Weights of a small mixture-of-experts language model, trained from scratch on English Wikipedia.
Experts: 2 picks a token, a softmax router.
Training: 369M tokens, 5628 steps.
Below are experts of layer 4 (counted from 0) of a mixture-of-experts language model. Rows are named down (a neuron's output weights, with its number) and show model dimensions 0-127. Each number is 128 + 32 x the weight over its row's rms, rounded and kept within 0 to 255. Numbers have three digits each.
Before each expert's rows: a language model's description of what the expert responds to. This comes from a sample of Wikipedia text that the model never trained on.

# expert 19
What it handles: Word continuation after M
down0:141180119178153104148123125122128175129126103145144102116137088153091102169142085113121107101123103123098141148139127087094136157143187139067078103116146188204124137140160135179122119142242107054118176146044109095162163158132128132120124116119186139162104108150138156128122123097158155166141126133086075089161147110112134225188114123098125103104086083164109140186117159136138132124106
down1:098153125142100052083144081125075139183147166155169139134093129068100143137171141127122137096097116088139096075169134122117187121132120138146161110112155144183111165068127147091119153184177101088139091141084144144171145122164142076148169085146111111095122075144086090159165073138153154135155098186109140104149136077167118196149190109120092115077130198148132141132162136130177083113142
down2:159166137134119145112167102136080113117108154158125117114103128134146129115109162141078094134143120139120087096130100200090126163152131132146113090094136114046107152102161144123087132171136127078149189129161093205177148090148153082068177091129103175047096167151133152139131125158185142109168128145079150072115132163089161122086116081142108169167128099088182134127168187156124198160127
down3:124164090147128145119082159151184095134067068110101103123065178176146125105148044091069113112081129137134123155112173151099157132158130122193131170173116109132133173084118129089098064139055122180121097124144120121092167130169103152132139160160124126170184132131133139118124110133074160151149055157123148154135086111151119131193119114145119079054148168117101150129131115151082152091088
down4:116135135114106064143148114076126148113086141158175121085151087134103094172113137187083141072122110107113143103129124166098092084080166140136091119127131088113144131185096120131131165099142098116196127118200115160157108205120116144082132108154122113175122128106144067103124139093099093157188153183159193126094119080105099153112160101121169109135114124076145103077167118189211095142157
down5:127082111187081140104170116153065131076126110200119104143133157144119111118137156179093122201088155189141127110105114119166119196092116144135130149136167157091105134169116088064184114158109085158083107154154097141146143134160115128151068151117084200149134124190142117087130100157142190101126154144154173143119165130142131122208136098114109100132181068165090099091129136105125088130157
down6:116074163139102156182114107154119137108079122189138068116084114112169170132082113190156055137141085144175104124150059123115086171084085129162113106108180103109137125123155086099099160174111135121151159091130174178126139092136127112130092148124102175132138130120137100138067136078152170134180144143179170111109100107145092114083125101131112169222134123097118176179150078168141155122106
down7:145150168148098145182176117088152143085085158153085129136119151125116160141112169152199138174128145104152142101107131101085106134118057114142154092133129123134084175089097137094126124126159153153132190114145119148204153183164173134106141161148167101069066028139132099090166168127110112108125155164133129142137087186106155101043126163142117173089134133111123141108111121071165185138118
down8:149081126112116081158128104108173189127172171132161115142138111096113134150093129103102119173092173076114107116134199070109133131075112160100152116109150152163087150110151135138105140094163075120063128132152111162126116104114133125157206117123099083120132099170126189086133069127090077154178160136113026123204124133109102106121165112083160141137167066132141172089136130101101107085129
down9:082109120160134125156191114053177134082105118081106140064135126097091177169133117123131179156145117103101117088128068144076147128157114089170137181144098108136153127172142166086151091119138137114120117100119161133073207124099141160109093187189160160146174074105128138099145114149137144084116081176139116144083117138134148121122104093091110120193145069113113119092140078155179084184154
down10:157098096123128131084160056165137137155146122132169112138163149154091142150135155105133081127085150138155181154058151142145107164141140085135156098166090197145107215163135131123108099099093174094119097131093157121077120142105051140090113128096192129096119172152155145166136111087146073137079158128035114124143155107095101100166077166106106097081155086167100104154105128154108099113140
down11:140111140125119099119154140140204114192118110126154098076134145167104087139155136074097161126111128138106136154089075160096147144094097154104144087068180144098091101092153169133157203150226128078099138134145088178147148176114195161132137148117106138101139111150132056163154160167139159135109134077120109129115189158147130094172171156146178062101129103142129086118138139150107101144076
down12:143110068115090154156084149119128146113146177151095129108174120110146123118171131134158167183115099097122176198114134081122152135114095140184086115117140100162097147090184134120179133177121119124085118123199099103160167134218109156137113093137111130147052073105109144099095197100140114142123076135166088134105099090228133163146129087160143142129148141125147109124116124185121097126190
down13:159078120112145147048114119130125148168127155118139154099147059083138144142148155107074178187083124106094111128126148102152103096058143081090109173166090176163106134070112125105156147162099105117143136187121111117146130109199097135084132161150143103139162171129134135072103117119067073141077109161141087107161132141181163189091106118185083156103136123176131101177138113112082148131168
down14:104125154111151125189116172112139112123108103125159145097135126159156108168123164138090179137119129107162136122157180135103074104148115143093112152110154132175156123079160083156160080148148133086144129159082094104132102138075058043114089144103205134016103130051159094086132122170087127124116167136145060117134089104132187166177157098153133115141163132162124162150092112142145106123122
down15:111128146095051142084049120115118121143157134117173145144076086120079143111089139100148162117161139151155105148141063071158139102121108103155136162074134166164188132145168146191114142080117130126096148135130147139126194144122168115103114182099151146109163187159151141152151100085124098168057109110080139131154063127151114175164103074158158120088151134168164139128138072174145163173087
down16:162134109109126194103161122111129145148179103160152117155144071128095111129105106113162180103115161129156170101091149117168141102053149128181113114130092176147077156151097144090122094123099136140176120093121102102094141134135084162200091145115164192102080113130173148092088141158112153158063143115098165140098145158110113102101094047070091196126195164068121084119133108144151125138158
down17:169175157140095145093149105155058146157098087142137157111143170153133121140141082167122168118114131146151045072134085173124082165176105108116112157128166131145123091132099117077106140101161154152129120157146103134156137122111186131085146142143065127076086069099163092074109115155136098127126135137160206106124025145147138183129101144120154140159101128129110129116094140089037073134115
down18:116087141119135180133199152136132204116118112180087113135130101103109134085128123083121118117121110153116169094116151106166113106097132148113136111119133142182155090125106118091077071108083150161145161070146123144169155086126167125220146131150076163067155099097099133075110114074158100172164118132144136145133135134065114134103110083045119127127107150216170075157132164136146112120070
down19:122157106160107134063107163121126156145125090151144173133059118113159102142060108149098125087118120201050091133143103100076152092169094102128134088130108109124093059151133170166133155098128146136109101128219083130097169144136154189115147107111159095184126101157170140160135114082163185080163127101114182124131184124174126088135141116117124133137073162102148202110100097151128121140109
down20:136100090106103081112117148098099153134091132095083084099104140072097072179125104084135066160107111059146141122157136156102148158134163149190129147156148171180151175130125115125162067141117108189140082162153151145113170108118177171155175111091115180086147110126137085142132123132197183157142154141154085131152169115136111116159154168150086036133098118106100182072121098112153140109130
down21:072078141185083191098108107151106144065123108140143061133148140115082115148106170108205141192127122165153107123115142145172126206141130100111144103156108119139125080104119070095138139129162167151116142129114176076095106141156122117132083077163111137122114076151129150084113133139197135076067060157131126106128095124112132120123106083077100066140121099149112084147129143093092066155169
down22:130140125138045081110124103117185112112159178115154167105119142150140154082128102170133092172164132078123078198142122159139127146137140135154190141137180107114125109146160148092237097060159111103086105180172137126099142126128102196081101128116109108095163116164135108109075155073140137096158119123130100124169124171156125168144125074070167166089141181134092128129119097171152118155124
down23:150077125089133126093104128121077106108136168163109120124131139164091140136108074121239110082121115104100112096162109144098145122122091095114143134094137134096135194087120122133178130080069168132122127157184138108130180126157130189123107125107163102141080105140130186085069150150056152157165083095100157120143135146089100088099155138172145146037160150082102096142106086148116145085168
down24:075132083097148146168143101180120136186173067102129105103128138078092158099102145123102159184168121155114158140132094172156187100156094116100064114164134148116119095133156165149140174121106108167163043121071143130077122161164131118099107134139160134130099177149157113091142101134120107159143124120080115145137153126081128159099083123175100160117186140089157201129192128220100140099133
down25:127137092143121083154104128121081156180117170106166063163086148144186138095145168120105077069126096123147117206185087170138085177123119097168128197127114087162130113146104136133114134106076092163093194108105105134107130151136127125152168169195129140115117169102167058143102159090178134162139123151151149152136121136133124126086093104083181171125121172181145081166109190123107139130144
down26:158148141135060109114101106116141135166109131133194110122123172192088125092124067071171073071138133166143111119120148127120161096105096061140114124148078110119131170145091122131151148178095104147141120122108097132110075122092089117143141153115087156164160153188138112107170075097109176123133095122136151142110119175112120104193136102158119163133164224083116219133185119165145094112171
down27:074136083130087107175137118111118161138081033070117092174044118147137104145119176141143095115134135145170074100099115163158117166140101108093136170056126123111142105063119125153086104145148119157122098114089132146131178109104159117095135095153129110137104150086105149169128139109065124087115124182099115144135132155076199116139152090100152089129189129089067104116162088172179137171121
down28:143110115145117121147118147154173163089123147202135114132144109117157157108135146141156227124105145107143096106136140175135149145134107089165148144122090185100096152108100090137064045138063113121101119094099122128153101155094106117143089221098154136098106164169154122202108119118130107192157134100147123138078157109139151170091098214191113117130139115124153073175107135112177130146089
down29:105196142102123044179152087105087115146183135139099162129148116122119178145192097099168103163102131155086156145158157140149108119137119127072092115154094134178173146128153113178112095110088163079102145119095129141150140105118160172097133169158117118139107141164144157062139095108134134150137164013125094157112204134093100151083109160180078138091086115132157090101116126097135099092111
down30:153157161124133102129139119128093132142127130108154108152184183145179101101155160148138133087173125128131143193148141185129143125127118131094094115100120103129149062127097115196118162135125136127146083168153161182181107126131154129120199131143138082114113084166069074124167179092191112191174188135185099078099156109110164156149092131135068093132081128083180162122068151097097133099164
down31:116195154088140039123091127143090121145159115124119095116115130084087128053144177144152098067120151094173116066088119135100230133123107117163167144072147106158099080128136149157163122145164095131135067175147126169157141093151202110115131101125118082145120105135169172103143143091145130144169138155086156146183140104113157152108210110135106119131126077084125144120172113120090132129146
down32:164186119139150077124078099161110106112107157111087122169071092128160148116122132105140126156108174161143140189167162130065116069093140157187134135124115091155119115145085141097149140103129104136188086118128057122107145073121154184080099119126168108065153111150142090084133136027120091182096136104152184193096127145132102131119116173127151141118101133139136118106071152081124110086076
down33:154154129155109067134101181132145095094134067112141163117095158160135132153098143139092124114066114163137108151106179150124125101054128151135086156137150122114216101128132123114130146098118133104198122157137171127131135023151126107111169088168084154092118109082125058168100136120107113093136109139134127146137148147214157116099138099174184109162068184156074118113141068119140115170126
down34:158112151101162138084119155093090098108139132131112146104169141083177092101111144128167120171115098124102146169163139147131132099179215068116180098132154144074195083089149118113087103136127092200100138115129145147154150173174131097092124125100151156048154092110096085078108104115051153125102132163120108152109177143168138113120110110121108165143081092099149088120107042084118102147104
down35:173114089085080162115110134061146111137124153105108213097106131121140143136139158109176160115133128155091122120101086155129141093081125138023126152131124142148158156157145145081120090162099178156117122129109166119153163136094080083119067146195119111137100140106153114150158119106057154125169192156109131086131112121185084198088154141110146099102113162083079112171156076138169118149165
down36:119170138142117125080134085157092124162149104118148176107112085172159148092141068118086091146076134088147147142153152148092108086119132078106104142136133156086143159167102123161108098117068125160100107143107172175131094093121070154157163086105090128168104065128168143114103102105136170102112103120122069144128164112060152056153110102109018173161093160154166135192153104114109109122105
down37:136140119121148124204147142148135105137090151134107171146179145100095125168136134113126117146161087085118059138124112105118142170158100154154102139108065152129131055110098103141130117102097101170149098120152088104109085093120159112131104076094228130145103140141158098101162164093189086150107151199248162097168066127136139161138116148113173107119163139121148087125159114105150093127175
down38:139145094124126132103107165140142145209148186124159180089079139076115159166113150184162079163169080146171174072134151164105145113113070128157136088144086098148135182130173146153107167123112163146091131104088092073101109184168135106110122151159147140141154143147185160152151114101177091088126109137133162113128124122172080111173137106119161096069146194176079133164085156164152100139147
down39:107123133084117098159155123173108178115106124097120139095164090093139119117098172088126089184144167082156053138128118148100155129115166125072153102106104155050133130089164090117196132082145106076098137126119141119122118176078102101117056126149119114097091105078132092161172142123106073139129150133079201126192138097132086112190100086119158144071163111172094161124075142127129156136140
down40:177113141094097134166153170081162138107135138145124163138136096112113079130123168120146161168145171115101071180160149078151111135098165171133058097145044118133101185158127140103146103115105159139140118118138171083169096103114145169069093158162120127111204095161167121086127091157154135138126132100164184178144114134057088125080122092186092118068116133145114123159072165158139126074119
down41:081145104129137122076098216189134143131155149082119129099167128120116155147141126131116191120123134123156147140125059132067141174105120128079157123131158137125049140172166108134218097165144171113156165133185078138140212137177146147158136166138145121156109122151138149139119143078091160101128105086127171115181144174102164123111166109112126192156132174144103085098125066126099165149152
down42:120120058132153147080171130115099117100128131163148149180100166120117056114103117082153130137086147140167152154094122105068117108110115141086085184121115122131140151087096133089136115144086159202089115115100186153147182117154169173149103156163140074201114118194133094093142108112138165162086106102070163104133127115139110156199144158110174051072128163103076158116140110152119119127114
down43:158151133132158118164079054126135135156109181135115080103061177127108134103115111107134135131115136084120151161145114139097108125163112106139084118068118084114154140089080134188153113134175102157144120105135149158128142167064164175123106118178162090185113102163128094101091160178158146096093153087134116201168122121151138112073116136116195149134202123109093145167232109145125136154170
down44:156133170147170099098179137176170119136091104089140166152096153107156186146079150120163127173098144116133151100081121110182147124155116135097161142189124214088131133159114112138055126184178103157120120115051123120102167175132075113145162141137175190082104107122167118208135109141105126109202105083156109102157154139106114098115088160118104107113077127119089133166146097135125108115085
down45:070092198169131154115126116207173137150161143055155107102143102056120145095105125127115107106102135168110139095127160160101134109104152095121153108143130140089158132115147187154114126121150118153139089101181138147123118158086129096119095134119100185211167072159160152141147131200120128089103142109179105122101123140168199134144153176056120141157055106107087147114096155176146114077122
down46:111067115167063091074138185105086124109123114118107125125085152127097112091099074089120105139135155149161121224093107129135173110116055105154045131117127092189146095097135111110175090167093113098129115133145146085061112090176141146130076146096094142099105164125151154114112145143138093110117098093146079139106137174126125162169185107157151096072153146140110104198162124126146078130130
down47:145108108087115120148148124158168077107190116150174127079050079120067104174120090156188137201118149123084118126149143089099159175090133189110128113119121075132106097163122173147144078125183124125175092132179079103107166057147102186078152124176145158130125125177114141164094116123108145084117079151098103066104165128169114107146160094132104116164150119127162127151166131127143139137091
down48:104145153132169122140079121124084168147101108142147105059143130091166223139147102066096209085085164119065162131141117142101132166118138107123172091151154167116059167123153120102145086079096139181105122095114087191087168148081079153190112165178100126161132127146147122129110170113143171127106141149111133107170161112140125092093155149124122117136162155081111148100147160061115114129168
down49:163118126129054136138121131160169148128167118094159093076179118154157184113097143179179128136109138128160151111192131194105132140123100159142117127133138093140166175137152107104141171078134121134142022145129180079123115101133117119065125083121048173180049119108151120133113159130179182144084105087160104119145089099153138162136143127123158137157121171117163086092094127088109127086096
down50:124162104115175126144165096128111185098126117070174176128140185122156137131134108077143105141096103112096119127135094119087170136192105138117223151128098123160148109147115130166077122120126148097093170111152141156137145120110171141069170129095164086121094055083136150114159120100139141103119169156186110135126116166085181050131172180141070106131170202108203120112100133117156112103109
down51:203090154103148137116129121135163113129131143120095166122140134074112107143148126114118143108119162123127148105117206206093155110089123196134120161161075170164170115133071086156137064103152129106174078044105081140106093112138136165096145163087109177080113161165138132173121142164082094177160116134112124103082126158122152094095169076134145165154099061158140133100113132184091151109158
down52:122151093182145093124163146202101203154112126093211107101168135093112135128117143127109057102143130121133151090132102155155169145182112106132104178117135089154142121116114125093086146186118125126086161141031164125140174143177108105148147110130175110120133144207116065118157177154147163149151110107177073127149091123169126145151096068134123089155142164115167147140134183130095104108171
down53:136117125152074134058146138103117136151107187139160112177157160158118089133102119124078133099071129135155122127065188109097154090113142151151142065157128127122094106128157113127115122182176101057121118131198147107162105112115130161163162158120105142105157186174124157118136157139172199158127167107149125098102099134098125244137130047108172204122097108105162127124114157127123127131103
down54:136086143140126143119097183166170127179127079159093143139155147071120093131169056087122165089131117111159148098106132111134094068113114161107170148149174128160092077155115123084133174176158108140109158125089143096119181140154143099113183118117159062100121181177125146103152122176092137108116140228087092124080114137184192132120127153090161124099097071090133106129128124148134135156064
down55:099150099101118166152091137122115134150128160123132105089102152195120172179112161140111194104118124163157154113151124191077139100160126192135171131147142153060151109174173125138135124105045090139126199112136138141188157127126180097122147115128126126152068106136136081164168143141062134127119094109067096117130079133085144145104169085144087065151137128076134113132155057079078120117105
down56:086162158097101123145118134095121160070135068090112152141179089122090111165135078061180041152105214129105116113110090100098147165178174125164150121161107187134127100109104134150193129131107175148158155182141101179138112138151117130112157146129205217106106068136169125112094128134127111098100160134128111120151147150084117115139137128064088162093140148120185123108124131147136147106144
down57:082171100133146085132150127126132109125122106069159200130197125140197132112133168123127124122208191137110131123100132150136123113126129151147107157184141120086189087108127136083106137082116115111125122125103125154134158137127109083113106145172167132137152102103043153113112142117164171173148118139067058107119197145168154108148140058164067143087106173163114160121100145158139197082171
down58:116124108161081173073121122059096111131092120117130116111123118144139122137112123057158114120163100157184109062157077157186050097067164141057165081105131129159128162178131201152112168136097207123153150135124132108136072111091126092130200092121148138114160166116172106120120121111134137105170159164142187098118146127174112138113176171135122175126113110110059113150130114122156106129144
down59:126129163155176144078131056120097129136129137133070159130098096177101174095136159098079119154138056152155090135109094054168095125136111130101123113171130106090136152153108131060114154154155140116096177137157139090089134201120143164173102150162125088109104118221153151129154180131130077130120124121113129113128098113041123116045134117149160083130134093120155135114095113087118189129086
down60:140195155100186137112103147165129187129138173133125066122138099099115112089105192124122172128156071130148094133162111175108138071113109122187064148134157079131025117134137153101132136102197138156148115115116142174104124162116165110160087142099156135122142078113108078132133140099139115137131133080117117160124028149101158147091130085029141125176126119146124144128096157114121097153104
down61:135106133192167127092110104188138188083120066057088112143128126104124172129087090140113180099144128199053124090098122159135061133122133146109148136172103122105157098130092171098139155085174100137128107145150094144142092107131215057135111137152167195105126100116128141103126091095128136068124102108149167052119140152097145138172133075106124094122138157109115081126108171161141125139162
down62:132129155119105178121112110141166124124100145181138132102195115050197127166137148177148137131125073132063115099101118185177147173112139103153160134155113145162104139102131161126151149169151075108116154131183103168157136126127104121150112107119082157061161056147123056148167105191074150051131068117119123119148133114150128130100124094132120116161057097118148154093102110072074134094121
down63:151144130150156116057172126173164066090161067144119052231154098082138144108100111160171104155097111174095145191108115111089128129120113118108194120119112093172164113152155089124094077130128143083147085097143114145129175129092131151165210119145101107158157182174156172103149094106102141083107171129128122121129130140166166140112128098105102131146116138116132126141115176080171143182156
down64:139102111146115075150134098095184142082105087184073137112040099181114157156114109158097140116207110092089075170118156110150110125179132139117154079100170195113110152121114197085109131149138179149134132144151143128179139114124151131153117128131049134119176134123076172101114075126120110146152089081108178044154149171090156145097133129127162144126125101167164113114113104112151111162100
down65:185107086097210096141115138162120143095152114152064129088171142165177164166149159065127142183089152120123082124205169081083084151121155127153073158128064080125149145122127105122096034123126175092139164152099136111123154098151158116125127096166101117120165098134125154112147141121179180101185108119164141141107133172149123146180106152119135137126073072165158120125134123130086129105166
down66:103116172139190146203139176154086161090135074074154118083138080106143078115074192116124118151153167165120166165128110121146123142134138078147094136139164123174098133157145124186153099079104106121128129096156093176163131086124128134166136191088135215149113118119093141113121149142143159161126083131090131074134163129147197106065129126103058118110105075090089126132131174099160094122123
down67:117119116087085174126114102112170110154120148056164157182141131127165034093101083116107145118167098112140172145102144109185133151094125155088077119086172157148133148113180136105082121134138179133037172110110149127148126118133191078086101192104136152116120117126098155110103141064177139164079122111099124108151095118111148177118086123106155120158138091174150110136074161130090105095068
down68:136157153106158113146175086081115216172183159126073136142121117137158120152130125098115132140120154076134127136168144103086097120127111130088137127118135131124121119098126109217161071131150152111124109120153128116143135154130117142125087138094112127120144152090125231148151114000102102187119147141184192110158152127126127185144182101179174165126131138137132098101108129065159119067108
down69:142156119105159111101087095154132131075190144139098108200147151075137085110135128138169122136110102070093115158120148123105128143129112090153102091132088161122135157140168149117180161139147108095117132115111202117131075101067153087082080119105162118135094130200100132092194124089195095146134096127127085126098124157092177090150158157118141069168089122067097100078109096143079159158068
down70:138133117073136121141101175142073087127076121155097165174134076136106132165073167106163114111112141161158105161166100143149134145159111139170165161142125165189106086208109119144073144167146144147110166134195070121162127145139047125119159151178127176124101084185142169136087119101133118118143114151110128178142124135073151147077115178108114101116196122145168130094178112072110135143072
down71:139120141170164142152083144096078134123110171115094128088097090143124151154161087142148155119080157056132150084120158163067139095114110156143131140133134068127095170140121174177162056133093169140141109108151046150143182089194166104154113118128057136128112124175144071107124106060108131130145107153139114099130133173099136091173172133174158103065114171126106116151177101195139123131109
down72:155117166155113124115137070070095148130167138137169113095150105055129045118106103104116114140098141153186140160104123146128121095136158155127166108135056083121093081113146123114064102118062136126107093120136169148191078115116119144070144052125120081042155106172075103155124155125114129158076124144144158151123068139188123130112108116149141113186067118136152153129126130128100105139065
down73:124119089124110138129143113119141092103162220135159095165147158172069146119110125137127172114148150162151147124095122169136101121068126171133195142116080167097158153134080155146047109130132113139082131081132091099205168144122074205098098117098113145070115116127104104100127189141133161078164132134207181138109091087121141128097096104130094159095140194173153114141137133101131136159097
down74:173126056111072093130106147183192106118062135091122041118123137148168137101148104111131128127099143090092097135172116146087184110148107112149085095083148112152228105115151139108131199099110135115085114164153123134125133117172194122062157096104142072122121203183144080159101113120091145062135156121102173150109123152157116136127096120155143177133136129123135122144126082107147152141144
down75:094091082150102107144120162146103127152193151159076127145054110130094112081120145151145112190083088158124097111177111128090165168142128153113152108151097111104136074121135115185151136148178079116129179132090179147113130126098045116120079172124146164139122137070127153105135121168097103080096110098157109183141091087164186170167142177187114147121199143153104128172138091162141153122157
down76:111120123110141110141113131108159181128146181124132146102167109171104169147136122052109164141084074111143097131098137100153102168167101162100167143143141157122178149146095134114111156137161165104144157138142081145182146070178129144126103107093149150118102136167114155115134106129078115143112081118082094069163197160059083115119106183154117147016153120199177128119113141092150105061158
down77:116081158152115161172136116120086155103136142104082094091133176074095163155136044197123109154103162156125108080142108118132105108157149160171131144135115120154098136170176149149156128154156136130106069151140156166076128120164125087171174117120166150124146107156124103145138132133111110193104093161210179056107109131148149110088120030162140125125121168146086103093121151172202132136163
down78:109140129120183120109124069099130119132137171070092115128108156144148138137155100130169075141142147155149151126117156116121132144103156117096080157138163112166173204142056147099099142185123100077136168077122072185054139082143135140103153150143166155139098104136171109130119096092079078093122110105116164107100159211123145171112127152128131125102085169137078114173189095118137157137036
down79:097175128140130109138109073109109135202079164066122127144114122098191122099135095133112083128095105170169164133143069176160089137148127135123158141116194124057121124125117136145126136158132087116172039154085107134085179072106084162098138096163138083181112135095159108155162113102168124149175162109201115151118145143160090120157135135166128150118072140181101196174145103151130113126136